Weights of a small mixture-of-experts language model, trained from scratch on English Wikipedia.
Training: 250M tokens, 7633 steps.
Below are experts of layer 4 (counted from 0) of a mixture-of-experts language model. Rows are named router (the router's row for the expert), down (a neuron's output weights, with its number) and show model dimensions 0-127. Each number is 128 + 32 x the weight over its row's rms, rounded and kept within 0 to 255. Numbers have three digits each.
After each expert's rows: "comes before" lists some tokens at least twice as common just after its tokens as in all text. This comes from a sample of Wikipedia text that the model never trained on. Tokens count by the router's weight.

# expert 1
router:127117058098111131102104040096139090107112087142119146145111101027140156101159172114105126159150127103053140097150168123099136145168147135117132122139119148168120143129156166061116162080105153146170108103103093069086110093112127081180099128093117146066147159101075124154162120122145153167117156087174056142124136168095152125156081097093141181089114127128131166120136131100062128102088
down0:117129165109119124126085114121125183124100140100114145123168136100109108140126134112148116059116095111118094067172125083105129133187103105162141082107069170125177136104095145101094099144110054125106101073139166140072151156100171151075077125094197148143164117161100155179147079156110134140111112056073121115172129161189140091134105195108081074099071151093089107172120147188078100124078
down1:115151157162110074102160151097160122115161120124126083117113110096129107215120144102078188086122180097135094061104139093136164085105145137153164115130125213052083152121153112075175099144172152146167165021109108168131113159068162089128137113115110133142116211121144142125098185077106090134122140156066088089149156167113181142116156100089142118128091141067080166155109119148128124133101
down2:127122095193149123156109104168137076148141124140143108119026157079084084098101113117099130178133137115066110155110142159155120085121120121130105080095175074107132121107186115118128114105146198150126134122146103116123069099161121116106107123125088160110084168049067121132140147132162141163154100145095127087120159162101103132235145095051133150086110125136114091166103060100166114096143
down3:153055099114083211118123106198126134096045107134105143139138137132103071156069114177151137128119095128143159160064140117129076147123170119162103141099114097124149117150142124098092128136157133142142125137169198139132117208129099128121143166080052127161134101122192103115124085113143168132134115108186136143120082169093089205120123106152100140167107165066130147086108149086147088134098
down4:103145141141138140076104198056144134077155165133142106090143125090154095189172161161149130108184122112124156175166172102131080107213098131093055117105149154109130199142113127091098082086064084082141213134119173128091113117165042173122136130068137157067086128122164122154129160099106143139146169129172104098115127094171134113126109101147108083154099169122157121152102136115115116114103
down5:059155156116115101121075137140185109083113138135099147069202151132142116163177053098080130113095147116121110130123149137041129153062150105122127136103098170132136142166140133128125155125086156121051195118111086151176180119158118071082110146151088115157117140129132148144167102140145103145133101129130112158114109187076112183128165139101078137058161149094151154148098162122106047132119
down6:087123149106107130172109141123128114139164117116114096146144093109192140141151084160079088085152155110111148176127111184174107108169147128084157128140182134068135093170104144108162190075160162175157110115126163120167132191130091091172133089083134164150128136077192155118145183148182058129179085167093122129162153167105188184153131167108159140073129155171169157127104101057131121121107
down7:175079083137119056092116176042133144146154120119152101101071147140106100135163141165129155077119077114132144144051150146209158113143164139151144147084151206128097134083175118133115123118142157108126090146110150135151086124109077157099095187098121173134131124041148155161144152139109160125118025170130155142105199134084127135164119139166161146127138181088141130143135125115117166179114
down8:110130105143149135114153179136152124143141148132136125138159129155140057136143155140130106132098159166132137026167072116114146145098118061131103160148103172178150161143083163188086110160108096120134180056094136148139081085128225140150169128062183140118074124101113107135125122136135131164131096097094128141119153136136083151139103144083132056123077165138100128115184196182083125110143
down9:129110137087143054130131115136144115067087077083129086187155099108141138132149149123110093130101149104173102145175148109146148137161087139088099065161135147118095130144090137128125100148083082123142155149245082186121189131083135119109111162093146126129132126115166122120137124133183058122138137067114165131123114123088146168129098123142082057084113080039131139079116129109137165088058
down10:169069152161127147086161118124149084162079160059118108142123143113103087126148134142147122203124126122057096120158188097078185133168173084164157176193105162081144138168108105163134124163143134134156139144136132082122150093148140145158124149091134119096091163164082171102105122102101128098152142091117180099163130143160110096091126116078161118212107146101064148165066097113130069134078
down11:122127124149183124140144184141137135120121127129139151096125086140118127090128167188143097138182125142165171133155137154126234146104111146125115166140139101098140122200126136119199178076123136184103134139176140120161161086239093159181149105104100203104110105143098165163138123145153093124097104130188157070143136140123067190106123119153108081128114177085098147145122056174135104164117
comes before: " the", " a", " his", " its", " an", " their"

# expert 9
router:101147078177137150191174105065144042132132103104084197165097095080177140140136156099070127158139190116075122159154115151125119136108071118097127109138113135124125150136120150056135132053132199132156107075142080093107145082078066092147161154099143117153144146112136138115099096133167123120109206126174122097164116129158124153144084121098152155060080134105069115082136141105113173162169
down0:114166135221049116094151160139156164184147105161134110058138109133116110173137106199132142114143165135159062159132131086168105118122175122089134118102143167155065132184135076159109051081096136132105122163143125096084115069092106148132140114121097108133143180097112131146118173175118122147133123180147069105123138085123140118161179036182120131120099136117109128108065118162144225121113
down1:183070140096142140093142155087143181122131109142125053114165160128104146082117084127136095135122175157158151194130143050114139116157105158167102112115137134148118123096126100157102194165116132150149111099178073152175197114116170134108076088155152107165094092085130128113140113117081075116149129113187123138133134200119153145133111173092098108090158198101169123132113147123144154105102
down2:145156087117149133133147167148128125172107133094145145144146119082180150126159105071158111076168201109072136107161153161140119151111127103125116147150084105102157125118144129082176154140121101130132099139225114117129159159162139148135106158111095150094125128112160146128079255147131148112124146100081064071112148142104133045100145191066095123127075071172100160096083173120146123172129
down3:153140117109132137117175144121101148141090147128164115164152124131132109057113117117122073104128156084159130123159126096119149111116116078134106141159069171083116099140148117167105167122074063104170128133124068130099097131174198185096127155119107165167089157158101104082059103165109109172103145083097188131161065111102132131076108107054137081135145127149149118192165111110181078098094
down4:127163147132092153133050178190152112165119096171163108105149112167135110154138109104129130193166110080110175121148068168116133079097095108173113104137106173100104112134115078101136091078098163134141148183060084112089142111071113171132115130146097000097129133152150133125097139152095184158125108126128122098135132132199125119100153125120171137124150128082201090132118174109124130129160
down5:111152117132137141137153122085126121088162150144131146149126135131183149110189157137117111153082075209112124125120091160123204128195091138145143162107146081131128102089079131158151140091127177173164113103132081110173148158093094161090117165168169132057155121145134107138134091104108169085146140126135116113142080141113104098095105111211100130111106131171082177162052098196134164171148
down6:144064121091186105113143185135153113119103131114095170142143157128102168105175159108187050133117043162187181136166111135078155158150093106156131100154118083113157135077068143105140172120136067110109176167094115136151176116218133081138086144163127194088095129120084163084104124140078119147139164120127199183159138146142128096121148167130158092083133163126121121089095122146110140124122
down7:102169159170085117156150091114160136161159124183112114123107118085129129113088123167124167129160127084136114100104124154010145175095111178148146123166140116149103144141151095147110078183128175061149102170173115152103100161141142128115105071151084164093065155132072093166047164122100110150119142151163120148177058130168110156087135121145143142131158174133112105130072165162131073181135
down8:128251135135134155116046151157139125171185166143061129047142106149143162076137099142087172137156173084080157138139145171114119121176188165123122145145076104148101105167125081133106136114093135094150149132106149093091124166114149107129167132153147089129107166110087176142066105129101112198085136162150111105105196143146130153065135073102154125102126164112131107115156179118093138138139
down9:160143128132122144113176125080128103140079142121126085146160109116150114169115137104147121151169072137189123130142058080061135089206160132125118093117135148092129126135155123168126125088140066090184161137107108185093147197139107126141054124090118066107121120166136132124102112166134129036117145091157144109113176152220123129064144183127114138123079156153078170084169158162143148088084
down10:064136174097158136087119075136164122135173103166178080053106128133162094183105132188128191071139105157142098168108131056083092120154101115129120141146158130174089150130138132164136131168097146129205173162120136161064198095103123148081099146090203109056103107140118120112124066173147170091142062162189059128145137154136137104157157150170079137091144177129124105142148149127114093096198
down11:128183144121149152114141140161093159120075149096107189115133161135170120119211098144186123087169204134114150173164135096076135140122044097107082175132108134077085132107108114092105126106123104128146098161077167161137104094114158139097165055122166089123155077190127195113122122171093115133134134125155131096082076155103091115168105157162119095131114127110110182189122124160117143159107
comes before: " by", " to", " in", " a", " as", " on"

# expert 8
router:157067079118110133101173091133147073093132097172119155114148124108135151172108138149112132155115146068081066110116148158083134127131094109162155124161110139115166159112124132144105135127151140118132159115129084165089141132169099116184079091066161164107076183110120123134119071089133123097097141084160097139057194140141172100099096100140151157157143147116113190117094124134118109119174
down0:114167125169151168105135141155105122130093101059101118115160185156152127084150113147146102176156098107088133133180137169186117116194155175119173133147093128151184176142111165129159118151131142122138100128132185070112125092095177120129112083152134127118081146149134094112090105138119076127059157176128097105162156150183136127127123205120093136178088126140130142114119095133120106152139
down1:029108124119117183136132100131135143135119120113049046149153127110113119076144083086150091101100127112085112134110091079157126165186076175114184153083169173166155126129110156102179149123100136127135057128139113126151168178089101194185116128113152125120158160101137119123134196120168120107170077096141143136198122146117095101089130133112137144114085091041164125143132070142171107122110
down2:045142117109119097094121107170094127163085130078138141107122126092132080127181160097179176126157169094094137171152133107113142127168086113166151076050100169141091120147145137064157099092081149133136114106084167186141134149112134166069109137095141114108135083109141153131151152145105159177108118094108169148083137216139126153105087129152097143157120110062107161158152148152161177131068
down3:139163127120073121167186082123151139149157160130096133155123078129097117128069145150102128126149140131115143102158137114174133139153170128105155124145078086113121128116171129090105137174170125133181111100110077124118117118123087064153103097175188145138141147141131118157114184163068142152127138128082177104128170189158142067136109119096113128095149113211122105117171126056132113168124
down4:190134163163128141177085090120091136134212130138141121170092150099069169113103159126152113137087111111137132134136133093148091123132130185129154146145127116111136096167135152100063130145116175138166102135151149143119094116128123112117121136178085108173117161112180106140142126153179122248135147172106111127177156148180125146111110114103149077154142103156163100071135131106100132147094
down5:143112134116121131138081081188136111148121130152136169114139185065107079135030172127143118088104105187102121152158157178155124093137158127154129101109133179058185132133146161084128138102154125121167144118149126156146121133146149113129127132148109132128082119136184150102130152124130171144146138213147113100115107116096178131107108124101116183157111066169125098085179141121138131153108
down6:159031129210088126114172182160137143129129124074147091139097120145137130106162182158146067143084147140173116095143125080187175119060075121190147159118163122113160128104122134092142137196139122129095120088144096126198070154118159136167099152139138120098125094128160133211104118127105068170101087155037161118190026101144111176112166090080121064054115167158161119159133094180148114105118
down7:086102125078090106150104147143140159119095110079189127108101078096089131167144097081132149191064172120156132102104144121152125088173101147083116113140135075158183155112128111095169122196094144103085058146107150119062105192110079146137111169169178079132177101227083139110080134133106147138114165183118177134143191145113116094067073156077161108051088096117110115044136160102125188080129
down8:151182107111107115127176181124102173102163122098156168111133157149084079157085128119094103073086141101100116103146102155161175123159117127122113140173157126086151134097112111116125097152123068087078130091111112128142091126160137136144129163119157209107107061142142118150121081174076092124148107062180166145111177136109180154076148091139070112164141128096109143092073104087135133086201
down9:161133169086113146146144139109164106117173102123062071175163115144138101135121119139120189179146137100138130187082078099099140124104101133085154121105176167099122129133159127184176139117126141154070120102140097147133171153114124147145128125110109127116114184161157118078137106051123078161124132125087144142120150065075122151095168113144069095092185082108157128144101059150101084094146
down10:174174142101126109151114117166112139147059126118081078159079146100107150079127075139151108133141160186113152162046058098123073144177089128124144140167122137119127180163121153133118155126111139141157112097153143096083107130129103148064124131106088126166218114113089178116146135120096129112117129113125119061154167151101042071153141186140118080106147137166116141119094111160147109132120
down11:171112193095161132174103131165169127100124154122146116083083154088150156118104133104122070099115105156063157157060182099097112083133152162136120131113184104088180072172107155125082128153083171139156211057128111125138089122096108120140154135127114136132108153103155086120105097183150125119211112116156101139125112130170101130110129114040141136120111158114144133072158162037119081133098
comes before: " ", "1", "2", "0", "9", " and"

# expert 3
router:117097065118142105159118140106143000152107124112122157072085074107148130157125134107029139158132123105150175147143165099088116153181086082127117103153103128150196167037083170094083149132152144134137075083094092050083075069138085096177125106103138162055104137092146095069075100145143098113104125124151090072138130159107137155141131125120154166120093185121101114114136143109107123063180
down0:119129094093090071108092126087162125088114133134133148131140134136131089145128130182115154117113106165103072129109121095152125141179128153154126137107141147144096091122107168100164102203124075140124151139160136137136136124044124150125147181150127129105112062126158079162172054169089166124139183114146112111141077121154144104131094159155128133074080127158117108086126163120183146155148
down1:130116181107135163165148171104142083133047141145114141122143084088138092130156121120095046173144082101151068116124141085109134111148145115094102170132119191089099092145196111086119148187147116138091102110146154139116129099133146108135210165121058139145120135217090093158121138053136139165111121126146116166113107127179144121133152141100164140164129169140159104091180182091108124102155
down2:179108176181160155080138119147075138145080133165120127180109157134121070079137125143064110163164138117187130087077090145086156134092104121106154176158181150105116084079241151188136123125100081107082116123152153116126145135115104151119181086111120116143143156181099109118136163139148136115156097113176103144105081105134117173127121063157116166114140107090115137105082173114104147111122
down3:169157071126120106130161071145108120134071144046102170154137176145088085121114181125148187120077144139123157115081131118180126111164138107129146100145172103138200149105079109143128131150172152116157103094139099144096147144148105126158054106133174156123085170153130116028104112123097101130157106130169148123112119126091132141134118168157096106119135088180117125159132079127198088088085
down4:136087135181083130148173146031056124136093153161078096110106120138081109073082148151116100100148117145129136117157139116141087118147146167128095124141142160176082140096168094160110168185097128099166099153137132094144106133053151212141154065056112098198169176204105168143127187150087185136159142151151126085025156168135106091073135062143143139177116130102124159125128170136118083150140
down5:206102230130057146120173106083153167203119112135095124126195124097131128059147098191109149151107100121119137118105122034139138101145126130094100130119155126124127109153184153161151066121104143059090174110167160150149108144113170164131169104100137152112160144143175176160163112112133117142187161103114155136100136113128097143102104090116042065159136105139095100150151102170131106133131
down6:125123162112075133068060173104099131084105165111112125076150120135095133100175155146104126058145152124097083112152095127066152158153159154081056168167127132123086125122172131113096111173134152139128143157160202124104116083094163112129164065132126175122116114168026103132155067122159148091137183108172133157126139167126106144116155081104142163158059134132126149114128178091155089169153
down7:111150162062112095159133132154165172105129115130114142111149136131116152061114128129154079141114073114112134076143120137147174130160146134152160115189159132131103151131108118127120100206104095096120147126064147107123112139110114126108126151128126126189132074139156145129087099095169183134130128108189143070148157109164131115113149162100174116130160089119081100121176147072108149073149
down8:168116073131120135148161109092092143115170139134161102151111153044124093073039102135180116114097133145092114108114151109079158128110194098152102154117140125153137138196185185085129102143157151079103095112165124154133147173174187169114061108126080127057127219114131131150167127137173150152156155122076062122134121187103074108135176111075135150091134090118112111153139068132124075202110
down9:163134117196189140117078082086159119128139092106118115180120147164151076154091116154175106133173109174156148099133126098137177130127158133151151100124128113145130093127145110142145132162168056090066145096104129090163097157130118180091170170126116158107169106144163152082157141107103144122118139110150111083152125132088210063175086104177095073081095156132102104083085106146135134089097
down10:159152118097144104114108152127067142123152134166097080192147136071146125108083102141129097165145124167126227172160100178135134128160101149230142110134092138109152119151172125132145125177110151056141214141190094135153138159098120189150154087134153119104128128134071140116145107060170122137148139112125171126155180152153127135096172098130112111142105156127176148163155183110117111135115
down11:180148176098126079098153056083109125141073138132131073165150114078099130161127118111066170126087180152091092123101158107084107141135165141082146119142075127149126137209157149111132100109104121139104169111164130173152182188115170156130127147155110160092164076101105152156194117142123132156137138071105179135162131153167104151139116104136103155116125116088157188092119105123126075237134
comes before: " ", "\n", "1", " —", "3", " +"

# expert 0
router:076107077078180120106128103140136083147145129159134126080091120110142153118083205111141141146133095049098133140171155151089100132149105113122101117109121126199163200084148122115120158139112125117153095094077115100090106049115116095167186130135122122104124160105161129121134122153124108141114167097093120104107119157129147136121119138108164139101101188150087173100167156126070144139138
down0:173147073119096075078176106141158140187112130122151128186188153097135186074112091145149092115124165108168179145157077133144111146129126095102162108191088106126113086196170111119133141170157099103110146088160170129139153176137184176151159111108175190051079157112109133101130126128082168161115116147168174121087138133144100187047069125172124136146177128123171159123091117123114091143161
down1:083105158091121103105173116108142145109143131134112105141123058143167126116205152084151083143171125138147100148158146098091120148129083110126091121101068153129123168164158149118110106121112135197098174119133183143115080127145078159114143191106154136165145183147120104136148125134163130158127094095175088158121166135128185127085164113118222131160106189055126139152143085178093156117105
down2:131152131132098160131176158167124088172114133136076096098114152135134154083120146159134104093204107127148130163070113112164162074080073132111156151092172133131137166195107106098095102084093107134150122125171098139149067083108119163149149075143092128133141171114187099141155106149141158173124166129207099146138174153119120189099167064093139139111181172174100097139107124155121092084138
down3:129118129207095139146093173105096118099126092089154096120157125137123111125094080070180088117138066116086106108154140128158103153137156135120117112077143065078132086155123105093153130088131124119166104107159134124125136152139148109113094231160117152105152060134149184157122115160117192089117131085109186155104111053137147113119135106052069166145074121073124149083124146179144096120066
down4:131144109191098147166059114175090131086152134098107135129138124103082093077131133155177104129113148106130185075149147174188097098154137151153176128151178168165120156142079163048131175154120149117091121141133145107113168204143157150092078156138156132074112120113150085189160163107110102155112174160075143062091131155137158054129075100096149069182083118156096154110118112158134144179135
down5:132150199111134142127116158163160159145126150203107145100081149163159106158115125138139120138121190119100143141130165123096124136194082157083149176127184086135129091084109139089143157188149147113093120112079114083085118183141105111120121129168141107057109170089131074149105154131096131165114132103155146103168216139114076108156163124167166094084151152121117167141108075080116082129162
down6:139119119132126107153168120072140098119121121115126147110150152102152129147142165165132144139101088121130104087072160094105127108172131122150174144135154170092163135157147130172073105149087078108136052096125080182085091172168137180139112138104105160110175166145082193116091147108110187143117072100129140139070108114096163062116116128151141088123064183091164138142131057121137084072103
down7:122111166194115151150151120099100155129128148122128169149178179115189096108203103150166103133128160141103184126151163142116193165145145135108122115165129097189137117145119127103170207071122074133173132153132094154064122152152143109151171165171126091118108157192105095139136127126146105151121113158097160073150070154105157073111101142087108113142141143122064116132150166126147149128120
down8:158142090127138116142136151173066170137065145060103160177158148131118148138167127120123104121155045195112149140138042059144158135140109168148155089181124065064110129122079094099097121134128153109118094113145078120151199132138123148110139150100108145083152150123173082134184098055095074140183125142103090145110132097137124090119163170129144161098131130196090106081145132108155125108145
down9:095126152120101155146172133146051176152108100117126115104130150110098084095121156117082144171147129157141101155185141141117129076163172118120105135121121114108176141109182170154150134102136160091131116105139168116112151058172181148078118123092123089115165163118149123123158109067095149112170128117162101106168096123132158126071148073144123156080136098201155071139185113136141111132138
down10:177088131130078168159169093079127150107098128115120073107161102145111129118158117120145123157100159116146130111133125121084146065140171106146100097111134112159119230136127157126112147142125060155084097120105179118157095173125172117079092133038113124166128118155092134147184119113131103156159137093062234108127119125159104138084082095093097111158091146076143094149135128117120170111080
down11:128080096076105170106128093094170187111091111140123127127087102141059106161183117174169068143118070148113140098093110178111154084116149152114057145139107113116105109130123147102128139143149092183132144137150127120150128095187138136119045126126082137124139093107053129161098159125101157123099132117122168054089138098104085115151133086145099095124084172100219186126071145161148152172135
comes before: "s", " of", ",", ".", " and", " in"

# expert 6
router:111126091128148114150098122110144072176061079150145148122130069100142158114127126087087197118124133103100155100161178108135094117165106151113164102125130099126180189120141183070105172065157113147086100094072145105096080120107089104168055123123114163104048149097139109156106125155089107140089164120121113104069176149088143143153106088121125151142089106147116163096164161113070113142134
down0:125117103109129129140220138121077092122122116114093132126074142180093120124170082118118105108136104185097075107108152119100148116121114165153102124121152138167078139089162103090122193103131121104084148149142129158152089155172102149118088114136162070154122134159109107248130119182089100154047115057092124101156152145165132211139144103121091127102146085095115082108117079135152173132144
down1:164163126097168117160078127143133181149134120151052127139104136179130143163106148168135146083109119108166132146095173167078144140112110165113146104129169059150185106083162117158089100136132097103105145110105080121147149074132101145127122069098080087132210120134119113194125124147097125068128106090106113171129160150144125161094100072114173137129120091123144145027125170048091156104133
down2:158101159125109132111097166082142125135129141116107153093173138131139119118131098186077211118134131091095143166106113122156121151173170153108099116183151137163177111155094129146120146152180070162135178120153129122176089087149180138107124122090100114085149129117149137142134169137117162039136143082155145141176072127144069161141173080139098119153137083125090135108144111126124123076131
down3:116122111107137175154087137191112084177128099135121125150058106110155125126095153084110144151128114145140148154121127126088097126106120124098105142211163079113111169110105081114167167120156094116168099098142109139115069092139156085153191088136152102152123156102125077138142126170167109102121127136168068067126081169111131114107057100116105150126071098144124149121131053112167153114121
down4:150111191152106125119107135142071139101147131098125155112112098131173137094063085089161152066072114166127105100119088118154138105128148156116145154128148068117082105167158146053175109107076051102103117129128114130109187187150124118088087126177136119138135085159124127159094104153110120093134137146088178144159136136149085069101162113117193127102092093179111164054131155119109120152095
down5:121191123126127158113181203172120135151114131144071144106139144122130103124179129121136108168132133133189119172165082138110145144199087144124114089141125136137149123154070128136164132200093169124169127082129110070111183172133137152084125089122107078152126148154127129066139097079108132200107162147096121111098150121053104085128155138121196107077136160122091102102132115163151171160107
down6:150131141102087165151161112175090105126138131067115146153135161141106153058084098176095126177141198136121101176128133122118107145111129066110194103129131154116130105121150114153097118117105095114187123187211088170122120175123175106202122106099140151141183140099100134124109124124134143105094147154143138146126128172156097164107096164080112150116162098139140106180129073088166082131102
down7:091075126091165137126070112183088109145130109139132187150120151139124140128147089158137159140064167143141094141148083079115145127070076151143154146136107130170124126129139118136126100097137096105117085114177109171131089091124156190159130124106111115148158138144155172133163118122185145091149108123146142142146079116114107143079143093146167117143095084156107140092105108124126107116098
down8:126146086138136185133119107138164085153165059080099118112173197121074105130067173136100124147169129116078223180180145195133080147133154103130139118105136194181100069146141130130167126138142130149176100195170098126114148202126142176150141100145137113180152098140132110169113076163104181122165143103155147041195113140166104191046140160124132076130133153164145073150106110138169059139090
down9:047131142136038164137137151086113076082112119155101130178122100140122135148097161220205118114044168105149104099139127103107151155160145146132139107129112080137142087122105092124115078120137076143140090151168068186159144137125141151064162108106110157122165149185164100117120088123190131051215165070187129113126092203137131087119130142106135121118153123129156100127070136073093178040158
down10:118108178123137150118104124112139158120198100117106130202134125145114122171178170117150117120117103092109181098164142127127143126152058119134157072105150124136111120133099162097131112136139159073101150114126116162110074161129149070106109138112107138128147153142176153157160100102140084138113110098077080170064055155124162085123137118138129047121095105134121114123161102116150145141130
down11:176109105172141106145146108109153125166140123130117109196102155128113160100127104169156143089112123136182201122118170063147123174065135114130129182150086161148125120121095127219100109137060129135166105139070105147092115141118126079140122139163114065133141120108197115170147105121165077131107144145150150110165119106154088074133158087128121082091121122113175175135158087152157092098110
comes before: "0", "9", "–", "6", "8", "7"

# expert 5
router:104127130111109141141154097090159077191113104157094142050135109093143171153090127056087132138128175134100112142114173150145133167193093149136116140128131162098187116087124139129078107137172171140123142070117072068084106102120104093179176088103130134072100156114090111013126126141132187153114122151189127128049154141144213144128141138100111153127068177153114174113116144116115173144200
down0:116159085149158117115118097158087122146104122109148200126168099149113183177143050127125080106160093061116105125154179151158087165124125104088163158123104162111096128040123128144145101113125152170116085174107092101151093143085071069181155088117122079176140134152186100178145118120113133172126104123130100164059073080122123119124124080115142162167118175062067147121129147114071090172147
down1:140119078102125149170105154112113137076125090137116135135064107100152159134126121127151162137159127139182095145131148081111134170134162088203143138126099090152150158143146157093178134134123136187111085195049087081120106107089078096167119107175102062107149079209053124164141151162121139111158155105126135113118199114124132094135118141089138138145135146092117163099167101149050145130142
down2:172150155124136118119062136079141124132135104176145127139116086151148154113097160136100144159108092170161143091150168107181117129121151100114130118178097106132144153177038124072131112118145179149101061134139115073066135086155089114175066116156132063114119117200140127163080120107093122112161132177119172143129073154113145133072099120103070127196110142109121142141170151157100071077117
down3:092154049126079195107122115083106153131134120162162115100162062130143146081158141164150101066140089120116146064156128119104117140152087142122081130128145097130149129167145130103138063000134129122101137141126180154105078130085143136160211160138085091133166147153141166147175110086104125146125093123129113096175147118115106110061098132108132181124113163082119093104149156131145158148129
down4:170125171125109100164077095118159170123118115104085106093110134096113164101100154145160110103086075124156229119187129112215109156128124094105170140167080197072110147109098114193054121137147164133167108139137100116128110129064144096132106123144178145096112114077125120076110109125145105122125106070122116121099121133154139145102102193122084114178116131074154104147182159157127164159096
down5:136140084116115142150133101122100176134140106064164130153128120123102146154119150146094186090141137091140077080164083154103108110090145096126132144159141120138120118125175128146094117102091137136158130088154152144130117124145081112178115226152060068063134178074118153096161097130140155116130138080159094089136121077142063110120154075165172153120132147111090118128125099093171101163156
down6:167123135110115122086124131095151168131136092175157135120198156089154126189134113180058113157074118210157088116150141113103129109158114166085099133146151108133127116132127100197119101144119133106138142152132120189144116146161107108166126117178145081073194133117185120159134105139129114168148143149176130166136081117157155199119116103156082059151092189116157118118207125080089113105145
down7:108142110132213110119118161127090155089111130192118126145135154119159116100086124136126078162134165191152175107148101099067157128069146135143073174103147122099164101147064114119086101160119151095096119119099143134076196104075141158106169121165092141142152096152120130126066124098117141123160199196080124148077126085149113152108154167118115142071078110155209109171118150087136120112138
down8:075180121128167169166121177157113132129113165176124079125146086099136117156099171178112112156155166127156086084134126160107075114097076143142128132085131126086095082101110159113133146196088128161111127140123126077211227143069074151179157133140113119108133126171141136142076166124100140096140198170050186103097155107214131135078100131134140138093068101149141076178133135093143088104072
down9:163172097121168103142110138111185119029102131151099192114123156135135147104090138134122116158094105062134090113185108157110100125157083088143096133078118114048102130090063137163120081205095116084079084123085167135136119142153119118141155162167129133145151137087123096095129086091128184089146170156148187148072116182162118146094084150052141199154105099128213108167077142122115080185148
down10:157118083118127143184115124174055200138095134088183124145188135110138088095139129161127120110078161098111077096110108129176166108121139105176167130115155170127127116090130127126123130135200162150116139125102139110154106118140128122104124167177110082123119160122147123151117080118137145110109083073096118096142084066173140141083166090170177127133135162152137175127087131150133093109112
down11:118124114142161122135163195153121118106114174108153091102114100127133157165094172080111097137096144154059094095099136102117104166126152095147150093118135135166100157123169133187097150120082184143129153105067143140206172121061093148176116110155145078077157112136169123201123136160133087140187119152121145150075188105142146139134119093180128138080101154170154118118164064075080129192106
comes before: "\n", "|", "-", "==", "The", " The"

# expert 13
router:168119112104123093122134107133150026119094065119134107108117116124163142125104155102068181154138166128103142104154160083129132171159092124090095103159095124147174152110105134108070172101166187157098096111137076075091099097095107083196126072107097170129134164132125138108099127136189153116118129115178087123090172140126181135139107118138111137158087173146110173121112109116039071124175
down0:140098152111144110131091171069085099142157145145124102095105187157131131138116112143102140115118162144136143081108126103139121086203182157096121140168155138216122126096073157118092173164166129156106114179109169089109149094126146136139126177126091140144141119165129153163127155120116172109146163069136118107163139104163137196081158074145162089107180145073119082124088159044123127122118
down1:124102098084132139147145112114148106096108148135099124119085158138119069125078164124151140143140135062101188121128132140060125159109180125115071131131094047110137161115062117132153116099156110084153072084126132123101153070133124149109117113084152139123128144151101121111118088138143098121155150128154082101156137117094104170180122137158125163147087093188113180110125192135119124073097
down2:113149094097043167146205144147187110077169180110152107156145121114149152166107051136132114143139128142146120137150079142136155119167084158141111099118173124109139127146170116132124093162055162117158170112184130148172166124135143106133168175100129156105076119121114113126119114144110132079137123100146115126106104094160132152166094156151106041114128134074115111102117160150152176112155
down3:102161125165111121122086103124135127087081055147114154191221163185153109124152124117074163148107126192142168142160123155105154093126122094093146095127151215152083097094120143117151127137115072095171116116145160194080081139162180132120147110128131143133133158183129123133111090118175114143062113167071173124222118133089085139108158071162118187063132079124128114154159131165151148098130
down4:182112106187115104104072141081076151135185096115131156102170095099077118136148111158191184114033083105107143152128201093158120163145143151086139170107193137143114127179137134090164076143099119039129186131144156148091102126134111144085078151097131103092103192089123127187105131152139124158140165129121182104164105134171113156111107122181123121153134085100109071092135138120190157160080
down5:127159158101144120152121134206140117117093145108117127171128144124061118092140124074126124158191178162136164135113138135129095104084117170149149178159081172051075214062121128119135211148078172074104150179121157145119136207125051129126114149137104122175096119168100118144123172173095138183140136054114173096136152114139071181126169128049153081150140169139140141168178146098137081149107
down6:094177094177101147164137149184115136142080148115155213109162120124147134120171123008156089074108144148132084145156165170086125089134108150123140153089162118089120221148136104068164169072132141138168097118110166152170105128131073174140126141140142123154134114153050151119106094114076131125106057128114163105156099116108136131094106079107149179107043146100084111155118132141122163138113
down7:115126152061071166145147082124134107131133120131140046176142127171123111140195147123119114090125157100147163115164112128134132138135145152122129164165068163132150061104114112150093101130106135082095081126129105123144080205137148156152129183119119109147130147126107134110102158147107178166150142127184150123120160161102090073113134187098126115151123170120127093087123085104089156128111
down8:128190113124059087117151136152158106106162154191162155160117068109046138132102120086139117078091044160116154100109137114053107155108117123115184133159152127141154096105117148054166171107150162073119131145172152194150079106170162149156135144131146178128113104137113106172168105082163129112134162116113153165156130096165125117110106125121143140168131125183121153079177026096158120123106
down9:076123143146147156202182151052107152169119122118116101096141126089107058104130140136088145080123200150153084082119101106213119126163074122140118118107191140096145083140131126133102161123130139179099163170141175074174127155120122120150135202145179081114131155207123112156097155121158149127088127113140141118109175116102049134026147153152118132121121181129135135124131146160127146140178
down10:164090126134096036172132170125166106131130099136140159154079148145108101149157190082158114154085146127136218124181131143115100121130133076068150144136082161149077202152156160105136142165160173138127096096102138120134140135132124164133158138121149121125158140137156155164195090140121185158095132082173140057119109074129131159124139140110162139078146134088119087123095170173105209121087
down11:129087192125118119087169086153090189189091143060127131065140146145114157178175122125131133140118162178123137157094138166137057111168128144117177180148169114108134170108094129142109186115102105076134171097127161104154147086113141128088136145104116131190114056114163140105145138126011135155179150070084120111156142119080194108130124068121146117113126121156091129141098077174160113073094
comes before: " |", "1", "2", "0", "9", "4"